Weights of a small mixture-of-experts language model, trained from scratch on English Wikipedia: a softmax router.
Below are experts of layer 3 (counted from 0) of a mixture-of-experts language model. Rows are named router (the router's row for the expert), down (a neuron's output weights, with its number) and show model dimensions 0-255. Each number is 500 + 25 x the weight over its row's rms, rounded and kept within 0 to 999. Numbers have three digits each.
After each expert's rows: "comes before" lists some tokens at least twice as common just after its tokens as in all text. This comes from a sample of Wikipedia text that the model never trained on. Tokens count by the router's weight.

# expert 100
router:485534505468479472526526522510499463476495489502527512486478471534488527527498517491460464537511472474524471470517483549477509532536497548477469486469533531504495514480508530485527514468529464516486518504472471537492465518513540531529480470518535479469511490527471473521531540515498482531519504469490470511507512521528508519529500466464502530461522538499484533524529477488492464479479521462509469511515461526467498515521464478496536533533524461532467537467503486524493478516478475462481475468525503535523532498488506536472496516506481511522466464518523526517533525528458469462478483508485466537478501533479522512506468487529470467474465523502465475460488484531469529527513517532467516503532529537511473515490536527488486531470513527468506520542518520523510521525514515
down0:527503518495513540555546508495486495484519472522506528465532508527461500473506520487472493465494482497481498425495521485490508500517498535500508495483517496470522527474516462542538463444517476491513492530471491495539521511498501495474503538483509493511492494514498501524439510503495472482528548495500537479503531509505500550558509494524513488536479465487531531540501501471496497515485521476499519499544532484481504495471470503447505464478545523491493533466516516524529518521482512506520468494499474487488499516556463530537491539465486501491521502516498518454505514503506477515492478478466476490495531518504483456491524512465497513495480481471507501502479469475485533526552513530523513504497551500492487470460541564507480480481467508504551479473521522554463506467578505
down1:524471513461485524518535505502511473465496516493515506458511506477523514505501520506497491521499509479507494484487488474514497517533438452520509495531466510504539500483460536538467483491468522541522468515514550534526462512505515484495445520536488453530521512522512490476487516526479466471512509475452483522497555512446491516471485535531493514456530499528521493503498479485511487526502467492487512489472491485483531475516529488478512500497512509422491549544477491510500524516547490445525456518525525525462554506465503471502485470470528485448503471499477472489492495591507474472465474474523488456470520509516537519466519517492509511541494503521485494484518487474518503448486496493493473497533496507523498507476496517506479488536504488532501541521491496527503487490457521
down2:482506495492515533497498522502492468483538502519512485524506508534534510530516480475481525509489499469463531486484499480476554517509469491518486502531525532512521495509519517490486473492480512530440452512502504564512483481514516460493520507500498561428484530555511471527479487504502509524513504466491517503496511480514510556513470486503468522508544530511490453480470496495521520498471477477499505505515501465499519475469506454515465478518479507472518455509505445483469554493506509526516525535515493505486488486466514455551541474516470468478489484519541498493496494518486481510533490485498482505464510468519492480479515461529475522499513472520482458502509495548486531447537491508506510486511480494483492546461469457565517488471512461461493568476478479523505494441497516
down3:496507550545485486502490457500480498499469451541500484517517484492506462486501488480452526508523541507492517479495490501526480521497503532491492474481513496504494549504476520546526491482525499475506539470492454518474497517507517482470512551513515489520495513470516503555474530502531534516492527481502484498503502524506469493497461484423532532501500532502495464489479527463504475508475503516471470522526524513495489489482516469510513503457507497555474493521560495478502503498485486506473505463545521494499448528540544557517516535449508484460443486520500496513503480468512519468517503478506531503506516526451511520504484535494497516498506529515546542501454545533503502476500456457487501503499537487485481465542504461478479537492543511485448461484515548513504508529509532
down4:525505512521547512528492491473478509493490519521504553532484512481457505510538484528504509481512499513532489490501508500520481491541499541454499468519490519529527559487532520516518487482527492528530495528475509511520530520518466479502461452531513531493501495480511491562531463523479509512486506474495447504497482531479499486509481506480505509505449503489493540481517483505467506493496521530503507495468502515552484494503529556519507554530509527532550479496500544489482516537471493493485490452517537521477517463492494476511478558479519540558531496473512479528475490441510463525471507513527512504519514495515519479467467554468549477475442501488565497516522479466498463510452524492505507525476496487516501478521507499479529473506555508542478496480499453481509478510510496
comes before: "of ", "and ", "in ", "was ", "(", "for "

# expert 105
router:485531517474476477524530519506502467478508499507531511485480463534499536522510517490461468530512474484515467469515484540474512526533491545482466486471526535494508511477502530485521525468533468523481527508471466530486471516520539536533482474523537479465511493527467473518529537531502475526513499471490467502505512540524508524534507474468504534472527536495476529534533470489491466482483524458517471526518465530466501502519463487490536536541518473536473541482500490519488468521474472462491482467533492512529535501485501533477499516495474512516473465498517536519534531529465470464476503502478463533464483530474528518497467475536469475464464527492466472470496480528467530519507525532484515499517524538506469518488532526484480528467514526466499520539515522515501522526515530
down0:516499514537518469486490506511487518518512494501455541493506500462519497504504504508486521509465518500519486414502507471504479454538510501516478496471514475458501493453491512504507479491494496487539486524524450524539556472506523512491498525500518472536480516456466527525441508486523494558498508517480492515549522514523541475524464456510508474501532484510475513497499486518484486507458534517476481527500494499534493471500463522471521500493467525497508474520448517437492559470471443519475516517480511467533527541493481517500519515441501516500520472487551555483494493486484472509528501476495454478532504468494505520526553516500488492469478510482500451479490513477522475511485453502536514486494515490494452494497538471486496493483501467504544506482486488499462521449515490
down1:501445515501503483522506490494508520477495514533562507507491468474533501524491487485473476481501531478485521495499502468533521518502525499524495501535543460503462507493478465497489521533557506484514466497528501499494511534520521516515499495521487434499469497454514478507485507491486524466535514469506484476500553491504441506546500550555472535528552498476490486529503457539494539489486468514470514504497479508490469524514485527472489493448492493422505500482486520485513457491518497493544488507546464467482502480481521492506494482515412522496500515477507530532501557548478490521530504477517466509500522535507499491509529450462452493480504490496510461505501504515508467531491493478473475487491506527513506522555534526523479501513519474518510514516475511480517522540495543
down2:522486540500529459481505499492517480482505475500491503497488472525513450490462489474493524488481527474492467482535483488515548464502476525470499469530509481510491472496468441492468567464513503483467521505473474501484522451474497474494501483436507500506521488536509489519517464509526531465500537473596494513483511445520494484505476527470521482489470479494491520512530489487498515512474498525509503488576504471459482476500484479480500510534505506506480505457493498481524482519535496533508500530499519506507477490430531500530493506495494489452492474497463494476498482508469522482497489482493489551470521497528509477456543497548464475518542516496525491529475456492488557514524515517484489523499542504482524534487432532488516525454496510517491511538485515496492507525484485
down3:526489499548553527521476472478493521481519484517528495565494490481519489503526527503433527518499493494488537527481495543473468506461527513505504541472531467503470466503541498530524471493530501507505519481546486516485495511483548517529498479526527508494475465531505492504509463478517532448452476473488490540450485478521489505506529495521487506515496520484470506513498541482479495469484450506474506513527538460465491526541447487513494521521514534519511506475545484494476507479538514486506520513520498507540507510511524509511489497499501484442506501544550461514519524488463532477494521475524512546495496504507524493517501523497472513486478508510505490506469517577519472433459479514493484482455515542467450483556521484506495514501520488466464494500494472487497523536499509
down4:484518499538481520558521523544488471485516484527447514548497542475537536475463470468498532498491500519539482475518487517520504477517499484501487494502529536520550501462518491493466490497470452529501533550525479501526506504445478502493467496533506498471466533521470506505495558449504536505505484502510500509528526502489479479537497496460528508502463504510513504518476482497532499513506534462499540506526479532514502480500535527529504505483503491490534440485492494513491490469502500484460508489504511530474534558504503507542480516481473492482500493509531496489542530476529494494467497471523524484442472528528534493498521461486529453570503489518501489561476494501478527503472515532504471488487451465486510518511499520503511491442525554491516456482510515466491486477523495
comes before: ", ", "\n", ". ", "\" ", "\n\n", "See "

# expert 41
router:532446510491484498488500482474471472487544449489536478457508513504528541519452534507483501497502532481511528451497480508489504524520495465530502510475535506529484519488475485569482490490536512524487545490479504587476495515488513522517525462504490455488471493510540510461523489514456516509489495492474483488477542512467514546519476550494509475469519524450525529497526495515505482502537524511543517464501561549495539507480484461487534534529474443544474485492486482515489505496480491508488469528545505506518503519484516540523488520512525497501497481484489535497513519519496497499499478479482468522486472488501535515525459498497466512500483464516482492475483538465481531522467508512548541505489493507523455513479501540480543511500489491470473514511531491506455494500510543
down0:515490472491512523481474492512486541441531520509503504462544462492508534491490531490531504526537498463481465439536559523512491535491502505521486491473468446549513495504496465486470524491487476526486448501484464483504493505501517541521503489460527505464451473481520502496525511508484500471448506525520494521456456561503512512545535518484510477550518472503484462535449524499518507479486476504554508510507498543531516521494472521508515491485480483476518516448505494550494509462474504517503519486460506481512502513491505480479526514507515512531539493508557483473491518482500480519551525524480509494499547528484519488510508486516522539498463516450529503469513521502504490514524506474524520513509455454479485459493499532481487483563514502510529520504475536481522507478490490
down1:499502572509503501515544518532479488488473489517502530541533491503557496417509492530522500505503497460480511494505503466527534448523497504502478514469482545508478517496475478485505493519532567524471522501474458483507482459512526480509511453483478497523475544478528501481490487537516469540475482504496523492537509518483514504481477502486509504536504483455537535514524500512472484472479499492484532524492524481469468486515497525457473486491499471490498500540484512473494487461486492478492462537459549464470505540514486450501479478510525518491466503460490531532486516519494502500464498489497497508487482478475488468484471438445475462525522528498520447539502469537458504459526542501492496536480514494489478468498510453490527527510480484508524489508489506483479518544476518
down2:499485532537532524548510497523533470499482499433501542489514476489475500581454519491492493514488523517430491502536520513497518536513521500521459527467534456527466498510474540535468494500481451503501473509476475480448475468466507496514504503504508541493510477577492459540473554509524500522491497465492523483507510495473491499541486508486548462462482479499482477500536510483521497458450487492532457475487530499488515498494511466527485542478449525504503502529466536457485499515501510470527520491497515509489509490479454504522527511489516491520478498454509524510508517493488479489546510515528501514487478506512517544490486457503473494512513495494473475513469511468476519495503467472547499525501532480512499458477526505522521531512499483497489497519485497488472536550464518
down3:523492461500514480485524518489457502492523510493509551534506476546512507505524500523465538490488496545469472508476498497509543519514472504495544505515522540465512499534523525458549520496517465544496532485486547487515532468511484561493487528516523486465503498527503506498504547543504506488488448507492475557464507506499495525526496484524511522490506497486505480484514520495487499499492529472519491546514484521474483479509514513519504586529506481512493534497500523484525525548533554494515509448504577496546508482488527456533488511486486495505499512540512509487514497494490465497487528500472499510502490528461523467469523547451494454436483527484486500512479505536489522448498500476455517541498504573505499476520508494488503555483523499520498500496517482490499491507533490
down4:474513519488507505488510497463496476488499502541514522502507534481455475533510506452493541493534479490458454490484487455529497470550514492469501489511517548486487501447532493525534531555472524451506550536457502530456474525510472543508449510508501510499494514475455531484497526504486486520499491518458528470531504536492499494512509521472519544455535489503497461503517539493487489457535490488539552440449468483494511482488482490516502500511499496486507536484491494521495472461521506461502518483474525530483500526512482490464514521504482532511531521503530482491517496510495470485486497479503538429493488498490475510527498492535506515466476520553480502516484526475523515468481556503544474535528495485477512491493482455485482500493532489520470471551501493540481514521519478
comes before: "and ", "but ", "which ", "with ", "in ", "including "

# expert 19
router:480541521477478474525529518497506464479515490508531508481477467532493533525516517499471466533511470481525468471518491538478510524536491543480468481474531531501504513474506528489517525466534463522488517504468471536490469520523539531530484472521535478469517487527468472522528538524498476534522503466489468516509509532523508522533507484471505534470526540493478535534534477488484476486477515466512466524509462533471499500524468488503536535536521462533468535475499493514491472526469479463487478466531502520523533498485501534484497520505485509519477465505519527521539529521465467462475483498485463530475488536478521521487465480532467469467466531493465467463489481524461526520510527536472517500521531534508473522478534527486479529466519534461506529524512521510510529527512520
down0:517492497445509505500462511482523484484500498532447513443517527511486504454503532532474498494502504494498498433521491514528512531524465530503508470475487526487474497456526513471517540468471477498551507508540506500467503493473516506517498491470561461500502472499431476511505505449502473481515511486498476515487476497482519462508537486482530500516493475484527490531515575496452499525503433542481456500522490493497534473488505545508530504506522497484509488551470520476486493483525466513502497484497450503548521499528524479490531515499511465536504474513503488482463512498465499432514496474515532529531484487517485506536519470489515528503490489507452503516553494504558521484485510477515527458504509502497558486487489459525479485525484516516512536487485499484533514489474488
down1:487538508498484486506513470535544468513520528482480480521521512509496506465512524487501498517477505501544475450529481452500533514508493502494496528497521492533554529471499502497527503528577495485514483502506540490502495480490477531498468496536496521520494523472521485512450539472548513460535488477564496553506568512497478506531479516491487510502518459476514530475520481490544488454519474489487514455564491474497516531480501444467491544502466502476475510513512481463505489518533476507477495469538501497464491529476517486522567446523530514497456534506474533562523501509495473487525521467459526548489495513508506505472484500470528496502484486511508503517512515500479511494429491514524463507493530523500491508493490500502512509476504501461521481517524498487457485509485475
down2:515510473472467476508510494546471530471479506503527472496530500496535511510514487485462528505540523473482539488524486508480555494497500508533502510502479450501514487522503463475472483509483480549530488496505496489548474517483482508514500433468533534451532537471510468489495501517521531493484536475495495502489519501472460500502455478489517503510507449516496510503533454528480502494506527455510476480485514507498480498503480504462544498536450514520525492455536508490492531494515489528504506452489498442491518524492481500466489515468500518537539471529515506505486519543504451492464479514485512540525506519545486524518490499505495515500454486525482537509475482466554508492503457502485519545506522527493455502451473542553496459534511510501511456491557485544493538507519536
down3:466479508557520487504486467508517471515521513492499453505506510481548451442487505478482502504487527477480498510496525493535485532540519525540546488522481515478480473487485532469524527475508503503473467453482510458488528489503524505472440485530524482550498517544480514485523531514477473494512532483508522488531523506487486461496531510457488505494488545444525512475507499522515505467439555502470489512526487491535515522484507464501533518523493478511547503467465460460498493506497482491515516487534530485495514496508486510487486472459517509565461480525485489487563549517488492527500511523483507443472458518510481519531511464507486493517495458489524516470473491493483481510498483513497487540452510526490468487488477494486510505500510509486475459468483504434532532461491490
down4:516473512513494481469517509524477511433565521505539481508535509477482493522469514462496476496450465494455500491487525487511512503519452509501446476493518501474505498492511531478471515484457481475526538494513531485504559478498463490490494488501521504495512466477469500492512522537486486519529491507522449516478489469512524474524506478499528555481497505487488478514487493501511516527499537483496492513472494507546445493460499527540515530553514509498492493489517495507519497464526439491472454509504547498489469519490493509512493528513467490494484497494544465493483472497486461475469499484469479410497529522459480475479551481469480498519425503513510515478478469496519520498551531476456471489464483490534504471502519504464517507461485537496489536512503462495524520509488511
comes before: "- ", "| ", "\n", "iv", "ong", "ine"

# expert 86
router:489486511461519511535508525491478486463517520482530510477488509532468517518491492493505480529501440475521518493504451517518528525533481516524479493479549514495478511481484485534499533462513509525509529469471481488518446465516501529525476475490498464468496528484505477498547524517495476473490496473488486522482493478488530492523504439479493494468532498467490528507561560523491453473475477486493434476504460520456478554513466476516532524518519485533492505475472480512475544520460531465474476478539486520541500473459542541526512485528484550494475500490486547494520503524499471500474479478494476502504474471476514498522470473533465477478480471500480464452476489547502527537485525496504513484524497528499490521462510542475511525487522522520496531516517470519481522525499493
down0:479506480498519523521473492484507530476488530486481524555495543458539519430480553479507516491482524479470494487504501460509475509460492484487496456491521445481482490516546469508487495481523461492490466499499480443492506510509477534513518460518470495490486494475472483492499472496505471489468528526501485451483501499486544462526524501493502497512508538497484438520495497496480471509484518458502546512539484558548475442483528518510501488456500505497505521467521506526460500457466487525482479536516533536516497490495512514505546517481467509534498510490519510537469526468496491501495480506527515478513525544507520501499477518507487509474494477535505467502443476485533490492544440508487548485499498476567493502523558504484525498506491516503510485450467467489511506487527467
down1:509461490504516517524441482485415485510550470498510543441481478501500516493519472462526505543514531511461500498509462504471498506452495491530483522468486529524509517479476497453537504499488507500507518480548504505527517519548469519470543477521505471500518528516531519522478491505522576508518523476510491531508514522498504533499546549499481501503458512503515555491544500495517506505519509538463517502471494524486516489526421468526471516513473531487513516478495504479509485476499497475526498512525500501504513474487486484512494528542509555489460477463547466501505507488499502511480510448504489459478477532522520475498493466513506508497466495496466506490481512522467506496494481468498485528520461539517483569512484502499507578497492526511510535479532496466495486491506512
down2:499536547521478475507500540549496477540492503508480475528495507537489512543461461483498517499499452465524544500564514518490540479556465513485510489456488484493511514505494451487532461514510521491502449472469491480450493521503520526548469532498521482519494502460494507513497513565486526524497506498475504514510523500497454482477478519470495453471529501505525489516504509514471475453501526436492502515528506490503490456541522502516500485506443512494507479541473520500514512521474490508492496538542504509525479516464494464483467462514483492498497514452492507499504505488496492465493490529481499510491464516493492510527472477498493561488475463502505510506499516521464556454500502477486447490525494497452540512461465489487487523513534520508488488545536566520499513509473505
down3:541553451497533514488508512510493447536501518481511481517518487544529521506529508432449493510509518512526512508487503484491492514492497448503517485473500513495466508474527532474487493500498481506496539494512514514495519491497502510466499499494469489484481513507496464526527524546521527510492505469458477536434430513510501518538450496491483471487491524482473526531482500465442525477480549509517512469495499426480478475500488475468521483529508499530476481510512528542523499527515532515510556501514512497492506485459493534512547501474514473497469495495514506532465455528545468474518519514494540514513499484496491498514509548486482463484482497475454465473492527547521481536486492493474505517515476505509497533468461501468494546488524484542487480488518526527528491467545538
down4:485487527522512492553526521456474503513457497501444522462533505501451534510509520486499497500504496502512485452459536478520493476506490516479454497503568543485489461481489537511517478522520510482460517527495514493502518505544504505532501512542509526528487520468456529531475531480471510523497483514500474485512543540463498478524502490482468462497520500522543450485501503467485514490556515455472511482505524509538493480512485492532481480493515516464529487507547497504491486502463494522507521495518552530477533482482454532502484542511453542498495548531529471494506498504532478474524513526508524428486469522502487497560510468507514494480466527534496482504503535485495518477462534521493501553534481523479504522486475493521501508511539468520459494484510481485528509535493510
comes before: "and ", "which ", "the ", "but ", "he ", "who "

# expert 104
router:481542520473477467526528528500505470476512489495529508480471468528496531522517518499469471533509474482525468463518485538474504534532490537480466482476532537502507519471505533481518523467533465527484515503476468527491469529523532530534482474523531479467513488522463470519522532520502485530516497470486468510504507530520514521530505474463498534472523537495484531537530477488485474479478516457518466517512464525469494501523471480499531532533513464537470538476504497519493479531478476465484479463533499521528530504486498533480498515493475512519471465507518533517539535523455466462472487498489463530468481542469523517493465479533468464472467525493468463467489485530471535518515524534476519504524520540511471520478535526479479525471505531469503526535519519521508526527517522
down0:560544496556531462461477509545491493469475513465473509523497511487466508482494502502506494524494500495440479564534514497486491534493519461511503519498512488505504501487513520514442539471504515467509473500499486523485512488509540534494520469518517487453522445524510507471421477474515504520436472493515478495474496538499525491524491500480495499490519495502487515488502509495468453469437483477469496474516488452486506466450515494502510479498529457501508491489518502456514513484521479489467487461477545557488493507484473494518527512456549497510499487481474530491531488554472508508501516500502497476482488495506505491487505505489480490503444478501527508476445516507493509499546483496517519513507506525509449517548461454494481513484503529475524477472501530485464470472442498
down1:557469541464477475557478492493542562517524501485467508487478496511493507489521506505506505517487496507541496432514452499514528512514528484523485511518515485547509532478489513503481518475508430483505485490518507497518495501495479498476576498503531492495469520475489503487474516523525536495493441466517502505500486523499525523501517472551468529456545442504484498508510484491477472468541481551459535477471508463480521511530496460522532478470502460487468538488473511494540505521513479513510467502511510499463507448504471513483518493509465532501491530495506508491525539498499421530495517473481495478497503454469489487497489499522493436502494526525532522464485480493503492443507513504522542511524475485485485509518527505479492500473528480504473510475454468508496481519497495
down2:499477499507505488496490544478488498476496460497487494470520466487509519536558523493511477533457530492499485523468500482515532520505469465507521532508470456498509505510508541506492520513493540511518504471479480481507528507489541504545490556487483500465536485486533482502506511504553495537523527500500487459534515490519471507488463484493486529419451489513458472477521462488511484482435458470506472517497488491512461438451484483449484485498491536493562491484504484477500499469517476523525456464490452511500463517520524493486505500521457499506504517507456508487487558462484516462538504500512534487491519473548476502484495512500488510527484508484530520529500532447491485521546518465521529471498465485463503493524529521488503496494473508492518478507543465491499539481476487
down3:483529538505514512539438490498505487472533496491507532511457500518487520503493522507461457526501463496508515528494503525485498529486534475531491511521478513490470515500525531526511466501490494487466438494491502468507521509504520510541543532518497505483519514545535515485492463531456505487487483446489551517497493569564542536511471475515499437484540484493481500512480491494494537461490492520531530495563471488476498511500520467484522500545489494519485500487529517504475503500512467520531521468533489519517513531533535482530502507493534509532476512537525480541542481524478512493488501484516487501508481498522495493479517531447477446484460476503524481537491498541537474479481523516461472511483484511513510482517527532483555530455512545468502454507499493496524509473531501
down4:479496506481495546524488515539508481518489493501500485472500526490457491483507497468515511485487484558538476492500541474502494480529509489497538501470488517490492493441469507544530515496484484491510473522510547483498488438520497515501485488520501497472486475497465484503501560528473517504488483469478472494516506451538500462517521526478498513518492483500519469452505501502458478518527508460484476541463478540563459521479529518524509555472565525491490528517498518513501479529487492459510489513512525454492495509502520512550525495463509492557481478510520487494490492510480465476489525490518472514445516479498479510512499473452526496472524514552474487471487485524515544490466502547467514485505479513533547529514476439467515512460489545520469476518490512561496497495512479
comes before: ", ", ". ", ".", "; ", ") ", ": "

# expert 67
router:486542523469480471525529516498507467476511498504529509484477467532502532523516518499470469531501473476522473470516486538474509529531488543483466479473526536502509516469507527489524527470530468521487521502474463536486470521522536534534479471522538483472510489530472476523520538523507477530515498470486467512504511539516507522531509477468502535472529531496477530530527480488482472484477513462521470517515458527463496504522465482498538537538517467532464542475502489515488470524477473465487479470534503520523535487491504533477508518501481515514478461507515528527535531530461470466470490502487464528472484539473516516488474488532466472467462528497465469469485479529465533515510531537484518508523531533507471516480539530483471532461514533466505531525514521517508525525512520
down0:519524527521474511540488479513523528495490516491508493472536452453553493465493498464539482450545517484489481492515542496488513495555481489496511526515543496543495486497513479479501545509455499475449449523499455514495511490519473483488512514456554484525522476466476523512454473492512552508516500476503504510502488506487482447510521465488531493534521523461525483492514476461465500546522494513491528473499476547497512505481467503462513478457531505551480455480480522477516498501510512484479495510507502496502550472529510489508490503505517515457510498488562537503524514477467529499553477523502482492544492481478515495510507490425500488510515501514481513506461515474532531508450530483508526521502550492540495529465512503514524485465509496500522481480508504460484488500460468
down1:527486473497491461485468490506505555531507512499482494527508488485519494492501509500440486532479505491496489513519506515531497545497502494537518511493522562554465485466516512496533507513491510521535460480463504504486479477556483535497487494500516512501479461450470519514510471513490509460487449498526513501536506512533559518508491492526492533458514461502492497492522476480506538468489499502501501498505432514461485513503537482545519467508498497508526494520488499482537476582533534533488545529525553467549514539480501513487493490477538528480490522476483539513528508485511519491492473481502460490518542523531512503478486494448503504485462481518476466509494508495438461524475485482494506514486525496474482498494531519530506545490490486491474492464448432504486497497458477
down2:500527475521550496484476440530484492483516525485517520496492528523510491538452545514502528458466473472445473515532510506505537560500536481486515511471473476484550509509555467487465513474486474506489531496496485511466473494495465513518495536525522523502495469512490546490517473492452513500493493461474492485524575500499509473528490496478497518523514488499514498517512519457512461495498516507486529497513478512513459559514476479485525490527473537521549508483498499520481478511473528502461477485471506515444508530503498532532457501498490501521494524493496509474519520489522519506514498498538512457446481529506531497477527502510465535511463534474475516486501510522480501461532445474549489496512492468493465515499518533532521536537553512474483437522491485509491504522512472
down3:508513522529483519494512469513479517485531515522518476494504499485489521489486476491453541540477525495521513470481528535435500504521534487523495504461473519530510532527469481511476435507433465478477529501472465532526459518448494482517537517482515481495477519484501532486503580504521538555484478506490492506469506481483512512500501469478475511464535499506470522507464473485529487506475515514504478503538482445515494498495520446463549501521478501521453538484525518517488486513525504453470512522558509497470500500509483486513500445495501469503516473487498461493508499528476469490463510506469506507535465530517454522523511503496478491477466451499479478520462498463511494511543481516509499486505522552490477510509468500443475484500523501466528476512491501504509498534454474
down4:471474469486450525500503431458479514492496510478543511460475505483518503558505513525501466488479532497499486474481492475512561493478528500479536549532476472495485548497466519476518503433493488452513550546495492496499546444493511557530495536545545530466480493477482496465488523530516482479539459500482499458467490539493475493515486489468499516492510473522533521445539499478487449523520520522503508503477501520511442457455475517515527522515504500519537519517523478494525511478479501482512463488500508502473503492519526510498500509483506506548511504502499487537499490480514463548463485475528514511487487517501505506521453508496476464490472527533505501501486525462511500465507479507487486486471509490503507519537469481451506529492513508465516525536508480519513460492497507
comes before: "| ", "|", "; ", "es ", "ack", "k"

# expert 94
router:524515516488555504491451499495473459505514447545529478447487514503549522534498554473454512460486537481525508477446532512486532544505539464456501482496505519532504483478488526453511500477519519515485519543495496531488501541538514492510499513508517477495510457523482482443544503542445507493531516490537484463478501473529513520525480505487518498511517513465451502497475495485525487503540526516535525481480502525534534515524501439463480527523462461509493501476511538543509480492502495491500503508508537529509506543513536517484487478487497491492520486493499454500498506559540469495454498491470505509503501502493567521519472502511495482510475471524493481493504510489452519491533534525488521525490519494525478475458497496513493497504532514488539505509541546513475490489497528
down0:511484470485537512450512490505512494473484522491552462500543499464503497463508520501482431504465495477476469446517525518498497489517518525507509476465522485478506494503467481518499467458484522514504491457490441498532554487542458526486477521529525500468524512472519516537484534487511450525506514502508491536486526516477501500518549505517526467536481490519462521492547459481505462507501509522486468535547499503502475481465491517496513522500531496497509507473481505500521514498461527511504531540499500474495511498484484516510498529519472499530562479534538476496503498533503487491535517488457487476482501501493505493459523507468493487522491516439481478469460544479494479530444493560500528464540492468468499515509528506531485475470533512505525508486523456515500530508433478
down1:515488516478530530500497496543505511493515506508469522500477483467512510503477510472509527497465512490482568518480516473527459509506460477491477551494483487572566531479518502488494540552502535518513499528515503525530527511487557471517517477486524538507491522515516516490460498527511520504484484503506522479546460470507461472512470545478473485514523481445495476500522474552474509483503446488437537486456518504489534493514510506504478481512518502479497478519538496493509517540501507455517499488503471463476499503475498473487493511476525482464465530478516485481509487528486503500504481459457512508500514529534516498514534461485579484483544494472490496502465493536475517497516518426532537490503482499494469496478525511507494517492509499495495548462512508442493473507464497
down2:465509483535543467494509430509507499502480481492487502501475509467520460498496499463456531529543545489495505465481496520516499514515515516442491535521480449517481474461490498476496481464489530535479456503489468487512458504466507529477454501454489490470505498540512482496499504536493500537526475517473506468508514513505495515511500488518506491443520459507485530510519494498504484531471513518476547499491509491506530476553549520542518490539446531497519487533504501461500534472461476543511458489491548476502537500528484508496497482486525488527488525519467501536480476472479473465491517540495527529526511486487471489478513486519486473574487508490532475497551542493528496516554495512501508484505507470493497497505483459494519507490495456520523511486507484499483547517470569
down3:495501488521469519464500501513471490523529505475456518517549480500486516533529508453525536519508530515462499470504533539504454553516460485499472495462542494493522499505491498493494515509548518508514462487491492501540528508449512496515489493497497490484478506522469526533501470505521496481489511485479500516480523484509439469505482522475545465460509523475481513492484497496463505494464509544492469487497511503497478492528474534536443516461547522495558531527507456504481510529478471499521542486486552524514500462537492503510508524471466525486497491490507420510506497497540458499500551521505477490495496544539532470489516506505476474491474502488478529513489469511468518459478505468507499481506525563446494503478488490506530538510507485446486455511512478482519524497547535
down4:483480536469486509500476542489514492502493529499500520485482509494515485493495468446496474514494485486460467506437528555538513518552493532484509539517529522552495481494513530508535491486476486471510512497489555488524520446510529543480512522483511512448542444517491521556476479523478526515513475516429491532496534522525494483522501502516501515486526479499494437465515475514501507458472480507478520490475468460510477534512481523530538498503542536490494493527539510515493506484479474472515491478488496507491490521519509420515517511462495490472521521520545509522487475508496501468440514480518489525514466508517538427497475474464505521455499524523485455540486509529504510465492505505465508509510482505486515509513488489488541461513523500512480533471510490510478521499495491
comes before: "to ", "in ", "by ", "as ", "for ", "on "

# expert 121
router:472533509474473463528525518500502468475510495502529508485479468533492528522513515503463465532510469475519471468516489533468508521532491540478469482473527532495508510474504531485520526470532464524483524503472469533489471522513532531534483474516531473465515497527462473536527544522501488532514495469480472516512508533520506525533508474470504530466514531499480531526531474486484477483480513467518470518501458528465490501529468485496535534537521463533465534474507495512486476530480473470485483473533501522522528492481506537480501520505480510521477470510522527532539532526454472464468484498482467532466487537474515514488466483529473466463465525489465468469490477525465534520510530530479519499519525537507467515475537527484473535469516532462503534529520528513512523528517515
down0:506466526524480491551451492541472473505472497482489477505504449510530490450501506499503494506533545508471523490526504419505524465522498473488514524477500454523499533469521484496477492484499517513507507550484466473523535502489476506527534487508516509501500486490484475508450465514448493505530528484491495497485488507447507474547487506471515467521507471498552529511495514475532517490456510439481537485506505482487476509487508538469491507468526505515492501464503505477506547525519520517469515505456517483525456503484500531547497491426545514501545473507522497512479523491547520489518510518521510506553516522529518495503559527497482487500445535530486507533488516477523518498485516529518541505491491486511490510491531529533462516506537463517512462481483518520499516499484556
down1:527504502513500526487499518557552532516488513507536500556442446521487502499509477495498521526486530513507470480468474483524495478498542497512513489493489480497470494461495482501490485526477514475478547535471485473433469503550521467489482503443475541507521538483547493499511516518504518502525505456513547518567525513477506501501464491509486525529534494509509534525552500531471485482533500497486533508461440483462487490483484514478488498474456524510467489488492464486532500536475456501489496486512524514472505465485496506489480509500545485471494523503476465480519522490512486490455487460488530496496487485490480518514493411479522497511536540530472481470531522474504488498461496462522476506519514493476474507507478504496488520497580480497507494490483471515479499541495486
down2:461530499514493469552489491506503507549471463550496509497533454488477499493491514496524523475500518503494487559542481506519531535520500550502532489506525463482520514505528523486500491488495477493532488529510467503493518534516443492498480502509489437490529522532513497494506519495493500482490462508493482512491463449483511464513504460460509505449491476548509468548458526543484498510492477496495498449515528528495492492509520528490495545525484529493520440522487485520534507507518524562467504480484523513513477497514459513508524516498500469547482532484502471514473473507489469442513488498514496525501534500521503516484464476559484521531464510482501460517463477527482492456537497511507451526487452474562467520475541479500518507556501520512517495513489497466501513524484506
down3:521465472479514515463496490531513492537491472497452510501515462495473488506461456521466518468524508479478497528517508510491485526537496524503494533434507531499519491463529466524509546479541447496502484488485500522491499481487507508504515500474501523527476476515491478528472478481469501495489506471461507506507491473530552448472505509495529486489444495544500485489530493472551511482482514538457498512525546473502535516500468478497472515561466505505483508525501454481514550467545501507518491525464513493499509510511522458477491485474507508528483498547503558527488486484490487538460545487500481511469492485512516539521482437494512482498467501470534496489487487560449503510445464466503508481466491501458484460500506501516496539510514470463477509497497500498518538489506553
down4:490473484479523488530466501548463467476467544500472525525488527468427522505516464515481500521511511495508544418487496534575520454536505523489488475517496565538541509496485495528524462471512487471530529509496486522545540500510432513492466494514488491495484516539448466470495559512503466495504511471485480473475536507494503521542522495499483521451533489501503490506532512474509533498474501489523500552531499500522484505502498541496500540513509503490519491537490526471482504541464493548518476477529502505496512528497520476501488531488518497534527514504529475509498473506497472458466508563470485529495471495511554524517523461510499520475473496511482470501520502497502520501520500532509497520481515504511507475529475478500514503483505512505533496503508536446493466505508513
comes before: "0 ", " ", "1 ", "— ", "2 ", "3 "